{"num_key_value_heads": 4, "rope_theta": 36600.0, "tie_word_embeddings": true, "train_tokens": 310100000}
Below are experts of layer 8 (counted from 0) of a mixture-of-experts language model. Rows are named router (the router's row for the expert), gate (a neuron's input weights, with its number), up (a neuron's input weights, with its number), down (a neuron's output weights, with its number) and show model dimensions 0-255. Each number is 128 + 24 x the weight over its row's rms, rounded and kept within 0 to 255. Numbers have three digits each.
After each expert's rows: a language model's description of what the expert responds to; "raises" lists some tokens whose logits its average output raises strongly, later layers aside. This comes from a sample of Wikipedia text that the model never trained on.

# expert 2
router:126139112138099093133152130128144165153111074163197101115158131189107147098174167122145110109149126140173112127117103141135101139115120098105094145160148145097100164157166121131086118156147132112112174156103130130121153102091131109093171161101133118074113140147168132144133125124126115144162129129128108123092117126145129110112112109106171176076110104142116110114136100167094139129169107138101137100132135122111109086113117105149149122131114112118120147126131101135129140172133143125117115090167128107131164152103147161123096091155136183124122093126132083114096133139157098164121100115135103142126133184150118147046133101143138105116138087114108109137113154115131129108130117134120141147145140086114100158166111113129097138113103131155091148158110148127109124124098162
gate6:102131160135118122133116160146140166120146109158190124121172115150111125134151112140125126131112162140126158151132089144174165198114135154145074099102120119130112143094123095140090114165107134144099177097109153119151141046106123110131138154132113136111104119107122099138123095111140144110167120123097120142103158131129124126098126164128107162191108109102142137110145146113113136108108144137199156142153126071058126144127093144106151140102138109102096119147132122147143147138139152162099093153136122165130163136144169120115131083148129138135129147132143131148106131176145125119135139139125112148185134106120193165136148108080123145146146156153133154139122163094148129112134121095134144133100142101137141182116156127113109149105137136090108116091127110127098113136141130
up6:105143146087105123144140167138145125114126152144165150131137141116136119132158127117119119139111161133130131120126084126169144179129161164144079115111123126145130105102122101177112097156100115128135185091091128118143150070097175151144145145124128153116085083119146103165128123092136147112144114137104114133097128118149137098098106158144105142158130102127165091103154113117109121096137206133171140135127118098059164129118119165111169120095122097095072145134120109113124125136123118161091136150138137144144129143132158119175127096132156126153111123135140133170144131152110140161138170137152151132165151107128178164112143125130133123113104150154098152147158191119139146066130147114168141105120143117113143131116131145131116170146145138143131101085135073104120126149147117
down6:137113108151154132126144104153127090149107147125136104146131152146109128108122118138137132142131122073123149130140122138109151144150153121127176129139108155128167084124127143132105113194132133131117122094063121129138136144170132168130110132139176122126141119141091106157180108118153074122164145119100105088101126145178116150116104109115119122112122127097129089133122101126110121155136117095135143154130132177142118163148162107090110132142118160138188161119121148127100140100113094144119110147123149091122119150102116094120132139144142178140185159139178142127158116106132165089129108148097113096125120133184130133127098147126141092211102150160113132148147135134170149109093109079154136128134112122086138158108110141136147127119096129094174113106078137114156135167153102
gate7:140201123161135123108102150167147112121177119140127092155220120127097130127123112134146131120153098153107129117101112127104100143134086104137128157101135121133044155150121139118150202120143161150098125136130127151107144109096093137137145123157126092160083109135166129139126116146120131138108104115135143134154112126113151146126123120097149139095158144166129126128122143177125094080144123146114131174148127127138143178128104125113118115136142096134132124107112146118142102188146124130132101167135115075121125150145150133176098131140164099133137115185092134141117141100162100145107139125167146109143153117130149107124147116155129131106135118153113146129138151099099063099117128158167126135145124135126079112146130131132078121158125130131076167076118158125111141135137144
up7:113131104113092087145102119162157176110131107134124144148144097120103141103154127084092190149146153137139129121129093158168131125115130108117171153106134077110149161116138117145128155143116112094174136162106185122122173121094120081159149143154110122157116130113111129149124127134128134134128118140103132128121142109106118190131117119104097130116097164144133101135144129099158105112139162115093156162119068105116155125159146136087133152147147094139119135129131147117105126091162098126150182151123120154106125137114098127143106119157137107122166109127112114115135098139108124172152119128097125128119149115070089160184150131162129159132174109114195115137161089136082117127123129110085167144136128155095125105113120149141123107126146060129129186116108135138128136142132123
down7:155146118117155174122100120107164116122127125175119146125142110134097112169162113156135144136065109137168096118088111121087147134136140149121085135119112145135076140120146130138085158121127144143120084127115106090132152127140123102109100117128166114135134145164145127109136060103157093201123096131139127105118123139124125123120138139127117147134101127164108122113130138177132086119125122127156142083120107134133143144139110141111089185139113123116106111176156111121165112175161118103088089101140112127106127135151110129121115136139173139095142105181149118131118124129124160143119126174136165140107146122170144129101080087152136132122174095121134169156169157162153157143158108159158155083140110130112116123114096104133115141154089100172120118152141157079134146120092127
Brackets, quotes, non-Latin. Opening parentheses, quote marks, slashes, plus signs and section == markers in tables and lists, also Chinese characters and accented letters like é.
raises: "S", "C", "B", "G", "N", "D"

# expert 21
router:139128132137109138196138141133145157140167090129119081123138120128119157124116154133132106134129131137116109138124151158114128117141150133087107150138138194137133159159148123159098135148137185111131133135119166127130190156102139121118161098121097143112121121177134144141094111168102161139153099148117144123158134158115138130062128100149131183164124087157120120112150087118082094108110096120132166114130170119133160086115104128140144109099146120110139120152146099103163134139150144137116145138117095133127155142095136101174075104165124143128098098119145123107120054180153065127122079137120119118117105149150125136136115130149116121099122128101127168125138145112108114150108175120103114134181130097143135094122120127093137143153105177152114150170130168124154125142134129
gate6:121104135124154166131184183130160116160160134094139108089133150162133102131105133143170170163112111086162126143144104125112096143151142139149087083152093152105146186113076119099111093119165130068076171124141125176164165104139120131148119177144113159158162125127131127123167092110152122092147110155113120098088118119109135137127153138163140146146124102149192117149142139107113122109131117122139116159126113100099130177141154116143127125097144146133108135141139131128138146125127126195137117108145121140132140167127166123130089116101132174135117147101136129129115120146160100114088176103155110145136165063091122145128127109139105102144118154133154168141131152142171135145157127082141113138140115133139144142105129164118135118117150162151130139111123153135153133141122112
up6:118102133151149157126116088148112122115108168141102129162140096087093108122161060124124109094138170124108111104154101120132151096161154134170143140132102140107117125100157124152092142072126137100133130133140150148132118129169164089106123105128105151074129096123127120143156105144116126142087108161130109100163130078086113129140122118132171124088163148139137169149106149126162165123155118118134138143128146120115074144103144128089091154118117092133124117095136104093117094152164128126133136143115131164145127113094171121121076108112096103131135142138100167143083156103123181140138119124127102154109151128139083111101167103074155125158116125133119102112107129106139132172122077187116122093110110145127114157130140103137159118133106167116116138083138122119091124131094125
down6:153134139101123091111132138096100163095087136140131200111081110126114123115085163135143117156140131117112106136143134150122163132144158089098101143177072144151139113095150149099170109121132155099120119117135164109116132164121112176102099127117133091117173110118119146081156133105143120127127095114145155144129149153101111122150118108136130100132106162100138111088133074181136168151107124130096111172118125089118123140136114142132127138108133112131138126162118167122128111091100118121153119137119140119101145136157129145133153139113105127094172115116140096099172164110142176164170125110173089132123143151143108134129136150151094105123104108140134108146136134123074184126126056118125157122091127139082116145119103139101112140096095147105138134129101139135157138171146079
gate7:143121170147147103173178157141175123099135137127157143124129112147156158101166112086138132198132131093162142119146098091134105084144143151139107084134134109151149147120122139102105132165137135119135124172120099171093171125145173122106104109133159097166152162143113143143161138098102094159130169154077138140120125112144143103143133146159144151147129144115199138183111151166126116120104117144144124153126108133117133143129126153147129129150107123126128091105161090114170138144114091141144130129122097132110185140106102143133140148126097151058093110133194114099109130146107118103135124135131144114099109132133116151119111144104137133155103147150134110116140181096160131137090137125125192144135155085117122144116109133118108076125114144111134118126130139132122118146182133
up7:151127136102125125139107116171140119108142104125114132125175100170113142177137112109110140141117123117151121149121132137123156108125106123090105105134117163138157085124124111137128143174112098107140119126167097068146085095073135145159161157130114165140112152138090139133133157104143053099169155104138137130163161121148090132089137110103139114145157077129140089140117104133132141120099131120101146144122111114103112141117145137172149176129133096051124134164138137137101114086111138130132073095139178165139141146146128116092135161113172147144121107149138181130141123147116073126108112157132096131109124122103137098096153185126130106108123149134093155070079121143127118127149150103127118124107135122145167174109112152141130135151122132124104157147109152139113147138106114
down7:113146132110132127104103134171162121105154103130124101090139130119150093110100161114099133116108149127123127146150144141137088184100114125125124144110155103110115121137140209110173148171118180142156156144166128176122154103180126093124109114115139139095120139107111110111104110146107140165134112075125073126125138117110143111126164139091119114137109150163137143134089168091119127119121173143103123147129170111130157144142119090116137111066123113134129132122137099115108145096127110130124158166144148155083140124140137175139112133111119117119121128115136108160140123163134142099126080110076130132119135122109100105134162170120087171108193081104106154126103115129178089096146137132101144175104145122122127131128139136145139116123104103103120100176115150160109151112169155
Mid-word vowel fragments. Inner syllables like ro, ou, el inside English words (cont-ro-versy, bed-ro-om), plus capital initials I, A, O and the word that.
raises: "ff", "ch", "k", "x", "nd", "ks"

# expert 12
router:139171091137125091164117119129151172145149130140127119123109123166139159122113151122127093138156115130136117089110101117173091118141157173151119172140137123114138155124150138116138149149154139113133137147153138104132112102110091123075153156133128169137163131156142023176158129098134149132132131114106145172100147139088154120089141140091102131139100078151116115145160137109090101120148140119109097133178125095096155132102114071118125119117156159130125100155135125117147159158123132177111100098136101131135173107114158130155103091134152126091157153138170064152130109135145124111140113151124136154126117141147128135121127122144108134081091117091146116094093141133129097149110144153118119138094159111189102183137117130131115117118106138149098146150122129116135151112113147
gate6:116083091112074144122138137118116139135122157165143150071113129178170103079116146111120104160115115150115162096130165107147110115072140127133130116154133162092156100099149140099118101155115132159127172144159154162142158140118143188134099106150120163122093118149096135140118077162109132151076128129121139140138134115131126127139152111129139153122108095098156128111111098127109135136142166088117110096172141166099132122124102120126124163109109148133151116162145163110121214161116128141124137134116159111166096111142133124124150163133068141136160132086140088149107126147110155134190175104162115082119117132131132120138118141107133100120128118130156152098137102119126150133109122096157128139125176103128125140128108097111131141123088170123155132128148151157094097116127110
up6:125108139090157101121087119153141129150154147148088137145114115096120070164109104168151151114117116094123091128113147152114159121160113116106108141113100083143139153141145137148149157103166104069146126112145171171123089170154114075137089165132105106167112133121130124118095176111154085146146116124115108143133094108108116127184163117148157127149124159122123114127124149086156142114076056141115135119117141108146134146121127123115090115144139100116104181088122117128140105114127100130126156125146115129123128112141123134181113116134157100133129126171125113124127112128143111119083114146107124184141126135119135095147139131143112177111148121089113117151132173113139108107108091126165139117104100163128142101135121150137125117109117097094076098130058117110131120145087165
down6:122103160105096124152160132115084079145143134160149154117153109125152131112148134154139122115119102120132161131153107147156135121119136107143106125133117131125143102133135113091126129123141112113119100147147146177116107093139145079144109089121150118130139107103127142073108117155144131118098124125088079115169194093155147136151174110121156152134117134134116117114117095137163179113121126125094147116094122170133110114136122131109152108128101106116076141081133133123077110148118085154105133085153073122138074143130117124091135147148141164060100155104150145099073130146163162154150134094140100119119148129089124127126143167124119117140114100146167130127142120122128115122088093103108154120171126110102112124109135123104170168114115174162114158161153128175101149098102150
gate7:116110121117140118116122121159124107123133136113111176126145115152117103140113123102147136143107102132139124109130141129113156078118158168128125133130120128106123099090154112130119139086111098085153126159096132128168125131105145108143165128138115149116154160140116095150163105146120173068120065072100153108138106124142123098141119140114125098159073135111091111094110142103122119118144131096122131148077128093153154121139103097116146106171141089162109130132110131077168151141147107114156131102154086155175121120109145137138132095115115149183164139090111123154110098155134083104080111159108142149112109108121110122122179124140150110091080134153097152114124073113122123143126134142134137122162113153168154160177118154138122134133122164132177159178122144150101133154094164
up7:107135111136164114175121135103142168101088138121153060113083141117101115095149146120161149098115126115127105120141083157124142138108086127151146137167102099169118130132181116146150167116148115076139136124179115113108109125103141097175142165134120109117127090192143145135125091131059136123134146082109139146109146091172102111110173133147123149141115133130163136151138140114122149093138142125144113146124110108141146181152174078140126161121112118128152176135156114097111135117089145140093140136137136171111132119145123137187132135082165118147118117104145123140111137136159160128123106150126136090115141142130145135154151128142104129140127108106115116091113119107109112093091135124136134141135120151108143146073155131159179083138105138124156146123126168155151110138123076
down7:167178087161095117144096143140165127138096120181167176127098129153163120109113111116148145159137119117129124143148147137057135134145145136141149151117101119156131110125134121158103117146090125140186123073073121165089148140124107172153123120148145089123160166100142149170139179132138106160138143129104095129139127114091138151125146145130143109090162143124118114121100101170103123125153154081136134129146125111164129134148130188127115123103143165079106143118135100159114100120130150105132128127119135089098108126110099106148157084172150148134090159166139078093134161083092119128146123106126127116115170122128139117142169098136155157120135148107153098119135119113104117131110090138127119127110139132115124069126132156166122134143140130120154106129133076135143110140098106
Verb stems before suffixes. Verb or noun stems taking an upcoming -ing or -ed ending, like compet-ing, hold-ing, reb-ounds, plus whole verbs like made, recorded.
raises: "ing", "ed", "er", "es", "s", "ings"

# expert 1
router:156141163194122109144125124107162132125151126146137095110098154093095149129118144094130100157108186109122149125147074146109098110145135144111154129151159096097131166166124146141083119159146148096096131157170137120127138111115119118107139153137142095150106136147156118112099138142068139140120129150123091117141150127126117132125174122117129205101120098114099127106178131134113143115137097138110138106157152100080115130123083111142148152110147118108101120157138106130115145157133129109115132149180071173129173156089123114097112133166133111063095082132129095113110113135155106115140086117155129133124119149115119135124122110141113109109128147130137117091107107123181148127098093165095145126128143111158142140124117125125097164126126171137106115170159143114176156125080153
gate7:117123131098160106128118162120133107081141215175111140082104152098126117156162167166053152099135138098134143123139123161113143110115131099164125125118107128062122143145137072130086107141145190139107125132119098119141128144155127154139105136132125159137122103106143118127075127085099079085155157094127125098134150114169171137120106120130104101175119103133134131103159129146127124122134083128156133135102073102130126120127147096149166144136113145127129117182143159115148138120154122123110137147122089150117130128167103151134130120137141138147122156126124119111151121122131143114129136161132089151111152129101119130085117111166139077114133094105124116123117124151151134114089124121115103143093122130130139142124126126102148183109120144063126100124126054109114105145112144
up7:095127129127104128141128107155143131128158126127116204118117121143108140123119147084170141145155127178149131119161096108120070166147116153125127137131118147133158123124116141127132134106117137143081104111134136179156141122114089131148117108142142125066155119156125128135125141126117119139155127122159136155154090118145160159176143087135131107121138148112115151137182172127138143148116156152149114114120130142142177168116127132107103114144112123101158111141184173105124156112103101148159128162093145157099104095148090104133097157103131132113137103079134172119116119107104155105132109106105129065122103100135100149134170120075117191139123139124126156143128116131064103164127119107140091098114117149153149090144168146118139086133148114153100119126090161166116123145162149
down7:100074147144129170145095163114101145091143134113097146133131122191126173136138096144077118135164156131116131128094134141094089135115114135136141165154134159115139144142144121172104139129146145119151126161157154149127108135117150140131137140130157124158071153137136137140144139127109113100164093130144136103128145099132171142111129107125127136124158172148089101125135103189113118156123102119153122145128082147081120110111110103150131086129165090166114101107166140125099156087123151130114107077133101103094123085094115111137176112155147142165126143128157101112138103137100105099176147145128148136133181179144158111099082150120109098181147105134138121111134121126143115146101129086109127159158112123125157131157129102100134106111137160102150168136158124099102130099102116
gate8:100168105158123136142130098099133189112129095130086125141115137123115128158100149139136112143144115133122111148137126106107162112161151144148134126123152125133138134169139143119120109133118104149078133158122100117130128136143096147116113082105108127108137101081133150144121115123121131103117114111100158142157129093136129131132177162152107184142129150113144168150138162127104083106122144118141146138178119159125114135125126158123165160128102132092157127135119108142149109159136103135121097134161121111144103116125179130186174103078096156133119072108108127078099176128170121083104132148140118106155130129164155123183158098184126169074164100140137118115133128146126118166122138167119085157107146118124158103095186142095118109113106105162128173126130134103149088147116131
up8:125148136106164132118143142139103135109100163172142111159145135118112172117149122183157115157103079086141080111129128134134102140129118125116144169150095162127136099124082081133121099149151129131152133116122113101120139157081115134134114113138144135117094156172124109160095127178143142150165167111156170132103146155178144107144131129150140093146139158169146124111093109093159107153102125097128097117109141076169118128110115131184129093151131145132110125105084138139151158152136159161160110150081173125119116132155116118146101120135157148138134149127124168110112123155111111165123126143136120118128100118086156172155133143147105139155120155170150176134114147109131101102079160129133135118130076116095135087167125113124118154121091121126116113125103063101123135143134155
down8:090067145154121096119102161114099108141133091120116118153131083129148108108116105128134135160102096168137134132124110127145157147153125161145182082112133127117151125132156127140148121149132132161137152121153164128130153148145144140148184159130099157131183124109149185099121127112142114152140158153116108133111124128125109112144065113130126126130158111116145088128158152163119111115125098116152117116133164095119147160140118125102094123113139086173131107095125096129139142142114112104087137104146131134110105130123183089103109124176086105115157118142081090165125099119137134146131125141108117140140187122142096092095113097091097111144111163114143127135147131095154120122109114128123149080149153152104085164156127100126102112134111117119094182097162109150181184108131113
Word-initial capital letters. Single capital letters or capitalized first pieces opening names and acronyms, often after parentheses, quotes or headings, such as B(ohun), (E)SA, DrugB(ank).
raises: " ", " (", ",", " –"

# expert 30
router:141172145115115105159091130117140123121121105147124103091173134123126149109107154119134107069163171167128139140088075131125132080163173113117111174158092099091161153100136118106093140153157133122136146131134159160141132136112098086092127142128114143123123117133147134152119124090116120148141129152152144130156161155139183091122160115141138162166114118148092114126162117117093169106168084133078104140165159112117148151131130130113156148120139125123097166135140127100107181157174131140113076051166119162103145148149117097139114086154129131105110100092150103124109125129138123111133115122177152125106151111152132125121120135125150120085110081118121139130117153099135115141135107155131126145149158120151100083136128140125092102123115151184094118138113137145149132128103110
gate6:120123098161127132132122122105132147158113114144159125097130121117128167118119120124154129176108141119161136091111110157158107181137112149082107157129150134135141098133174100161128133095113140117185108151206128148142141149127129123099108124108134145152107143145137079136104131154184127131118123139127138182150155106099135095070139128143146098108132136112132145116149125148121099142134109119114152143135155120132099119113149136147063083127133130104094154130127133146097162149113098117118119128159150125104124156097138108135111152163132134150137140138175089086149120109102108142150148074101140109118146136089193177080150117133170121162080172124087117119166103152142109112126119123105117157084100153108129119156125078131124166144138096165122083136107129166131129127146123
up6:157107105148109152148167149188168120146175116104105133132131128140132144123126127144160083155136160133111072112096143079157104152150158116127103136119083158138132127131095105093139119147120115110093111119115122089114124156140126113136125120144137148105091099157125104116169112164107145123160158152093097093082109077152100148110105154130146133152154130163130135117151088099171145092131168132101120126152173137169129145132115125166119151137133124137082127119118149112104098126160156124150112124148109110126140124125150118177192124160126143117105142094125102120143104157135125098115098126117065112146128147139142131132108135124163164144185109077101176156106102124132136111111138163159112134153134132158124180101148172104110111146116163133159131102153106159122134145125099
down6:116163164132083188077112101153110147113114093156132106158124091073115155100113157114147123125180129143126136135149123135115141145173127117124149117160145130103111142148121165132095131101174115146136122160136120187106108105148134137054121115098124135144127083118136130121132141117148086125153120150103130132129105116123115130149141112095094152156119172138111126086132103147161136112137119111147061145144093131107142118145122120160102135134096089106123149145106096148104144132175108091142144125124134143147106130127129154111119106106128129132143114102107153164131106070110192118126101113160148146132128141144148175082087117137176125158130116124109120168100127109107092159111124134146131154083068155105105110147144146165121102153123103109126160112092138137142112168126085
gate7:145122102084165105160143110149071142132140156152113143107140156144110149130112095159104158094156097145138164123146127112132111109121146126098139078146119135134129151125152098178155094130132053105157102123111136127145138155140142099115110135067131136117125134099112140123140113120140132199134141096125115148106124154123145107104104165096129129101132129141121068127162159144139117136138112111159105159135130160123103116106175151130129116131139148141142147105170132125107140094124169134128090112134110170132135130134147170128116147091200096160119170101087142119130086084171121096100146154098131145158130148156166099153140116171105083110086083116148147138135135110143156078134167151113139133122155122114118129141149123123186105116086133124109125121140166133129122113138112
up7:156132168134142137120132084149129143148107122144119085150103085126137121143112147109160126178141177112156105138170156140158101133141096146114124140106139144110113104142134075078125130148151125152130147113114167149083150112132115165100154145134126130162149154158117131115143138147127093141112120143084116083142140151119130121178103131147108108110138111101113156137155124136125096134102181123153159102131113145150201115119091145153096128139101171156115120132122166137140137154146134115144109119175137129171092127148099144110100142119122125112104070103133156181088097092102151121152135130087130129105149140110155121148109147129141110165099106121147101131085116162081154134137106120132128051117107140104144152100163087110116147130121156103172111118106138177122131124152161
down7:145146118124104119103095118140122159135148115098126134116098126092128150094116122106126137125091114066158177153118132147121123129141159154068152089112114101121135156136153160138137176088098111144123122132157123068125167121105117136097132152130130116084145112176127103149165129105110138168106169137129109113125104110120126124117115089127105090176118144128185127102113127139133142129175106137085121097108173113150131110105141105088143124135116157138163123092150139144132106106102142124154109114118115156114080107107158159132118133102134117125133109155116114128195088112115113134139095169136138150175164172142140096115147156103128140093126132095092144127148088118154151125194129139147102121139171152116133110109154145145093142163117115141124169132098116133148080174152144
Line breaks and headers. Line breaks ending table rows, paragraphs, section headings and infobox labels, e.g. | followed by newline, Rugby union career newline.
raises: "|", "-", "S", "W", "M", "The"

# expert 23
router:171129169127122121179142116133142137152166092144138137130127125132125147123113179113204079104176181192162113122113125137139079106133102140140091139170128128085145164132148141128094119126135118129116116155151104167156133094120124112107129121148115120110124125160129116097113110104109143147176156135156109141149154120081159124115124123152128162120122143111102105100174135174092154124139135134122134108162129129089133121149091099135160106114107105099127156169128129094142126119073145152080160096143095168141153113128116104106115080146110148130129114173144128098107113169129124076120114143117162109104119172105109172130148157114133133093120125109148138128148116126094104106129156175120115134177144096175123112141113115113101131120105159139102138165135151148103131116115137
gate15:168122133136103101169127136120113100123122104105127093135100115136132152103086140115173132138146161140093147142114104123118112131138143160128155153152132133137077106090119119142119115122115087153152088115129117130112111125180119146127159120153123177066141145147165140100162126119149108177143168097084108162107188127138168126136142148106113151133105116128121123106112122122127136120090126152123093082107142128153132121151093108156179083087074127097144080170113094142135114126119096127127140122131133160155140119147132107116101108155111117106130137091111099149121137111131164045115089117169121147117123107127142084130150125122144094138130097117096143152156132148112153126102135144144134178083138121144123132115141108082096167160130106141135133156142090160117081111118084
up15:107150113129140156105096144171113170156164170120081141137155165138161120171157159131108104101119105106142091122107125147106118148168141083155105107110146111107147135123132129153161113189125132152142114118118133111141149168106189112116129170130133125232112085113142118125093129142111120112114113142165120141110074116134115135085155139152148098126135137123128124133141144129110135133136146129125128154118122124129117095095149172115136172174173121138151126123133149122159124128117138105113091133098174124078101119123134164128151125126111143139123135170108169095094110115133139157115147130112110155088147146120133123134104149119124126132109106142165164116136086115165133147151093139111136084154125085102119151196111128153105080128104169129097086114139103133110157128113141
down15:154101173125100125121141098095171163140106134123130142117123133157088112163080114136147200139113080171110135146115129118116109123129106137106157087135115144127100143142145130136108140104107113131109166130152145126169108124129105110156117104144145093096100154149102113141131099099110166136120111156178171103127094116100165101175124145140099139162132095119064114132127121153112125137143104131132135094157138135106105174150106157101111134116134132162143094132124126107115133143158137147131128102139119101177167116136080109173139133127122150162098169122120104104124131194144109174153151118102128113150097124141096175137154081156135119148110133118115134074139160169112139090132116093102145144147110174141133095123140162156177142158120103107125147131155123121121112142164142
gate16:141107163131118136083127179161153088080096144154146113120103165082170149146108174153096123136138127116098126069125146139161114137131102147171149160148122112095110085142141146070116115120207134133137109102098130162138139125128158123139128151166100106112132137099098147151141113102135127132167100115134126108121112161096104111115167156130191081154135143139133118131142148098089139141078126137113130085158103107155128101115111137144101134133172119107145160125087178169145154077147154131117101138123082123090121162129139150128141132098148125137152154100121132091159141085111103123115156124175119156132095102130116129121141109129132111147133132130100123136158095128107100099098112147138127146138126118118145125146117094101153125150157155169121099108091121135142113124147107
up16:141137147157127122115104134160173124132169105115148105137129125148136158177123143148144101098154101116104120159085141158088107096145121133108103125104105155134101138076113129143150141129140118176162154071188092106119126124172113165126119148137133153101130134096134108145102108120105147121151141153135163149116163091151112146132114127062126137122181115158139149098134156131118142115129100118110139111129115151166115130110122138144143141116136104153080124137162127134132106165089165126102121201147169087094108142112102130145174116129128148144190137108172137113157143183113166121163125131146085130125128073138141166151148105116116157116132130095122105099139125088146117099125113141145140123152134099124160099119148111125101168150080101135130111142118132171123109149133160
down16:128144115147077136099130149108109146134170131135126128129149103115159084139075097085102125117119111107143088150140123119109111118118105111130124140160161124126130122152156151099128133101100130112107108204119144113104115140134141123140114116130129119133158167113093145117139124143118113140125130179123102117113122082075153161114123076130139121133093177127156106114152113104116120152093098126145148199131122087159102143157128120158170148099131136165121105135060173164143130087132133126156144103161133118089098143097136139142131102125111157140107150094106182131108143115114136111120140110132157139123146137138114109124173157145153189136135160120159129106180123175164084138124124089114107097149128154122095112135149132152130076095133125147130122118150157153082127175146114
Year prefixes. First three digits of years in dates and lifespans, such as 201 in 2012, 197 in 1973, 183 in 1837.
raises: "2", "4", "6", "5", "3"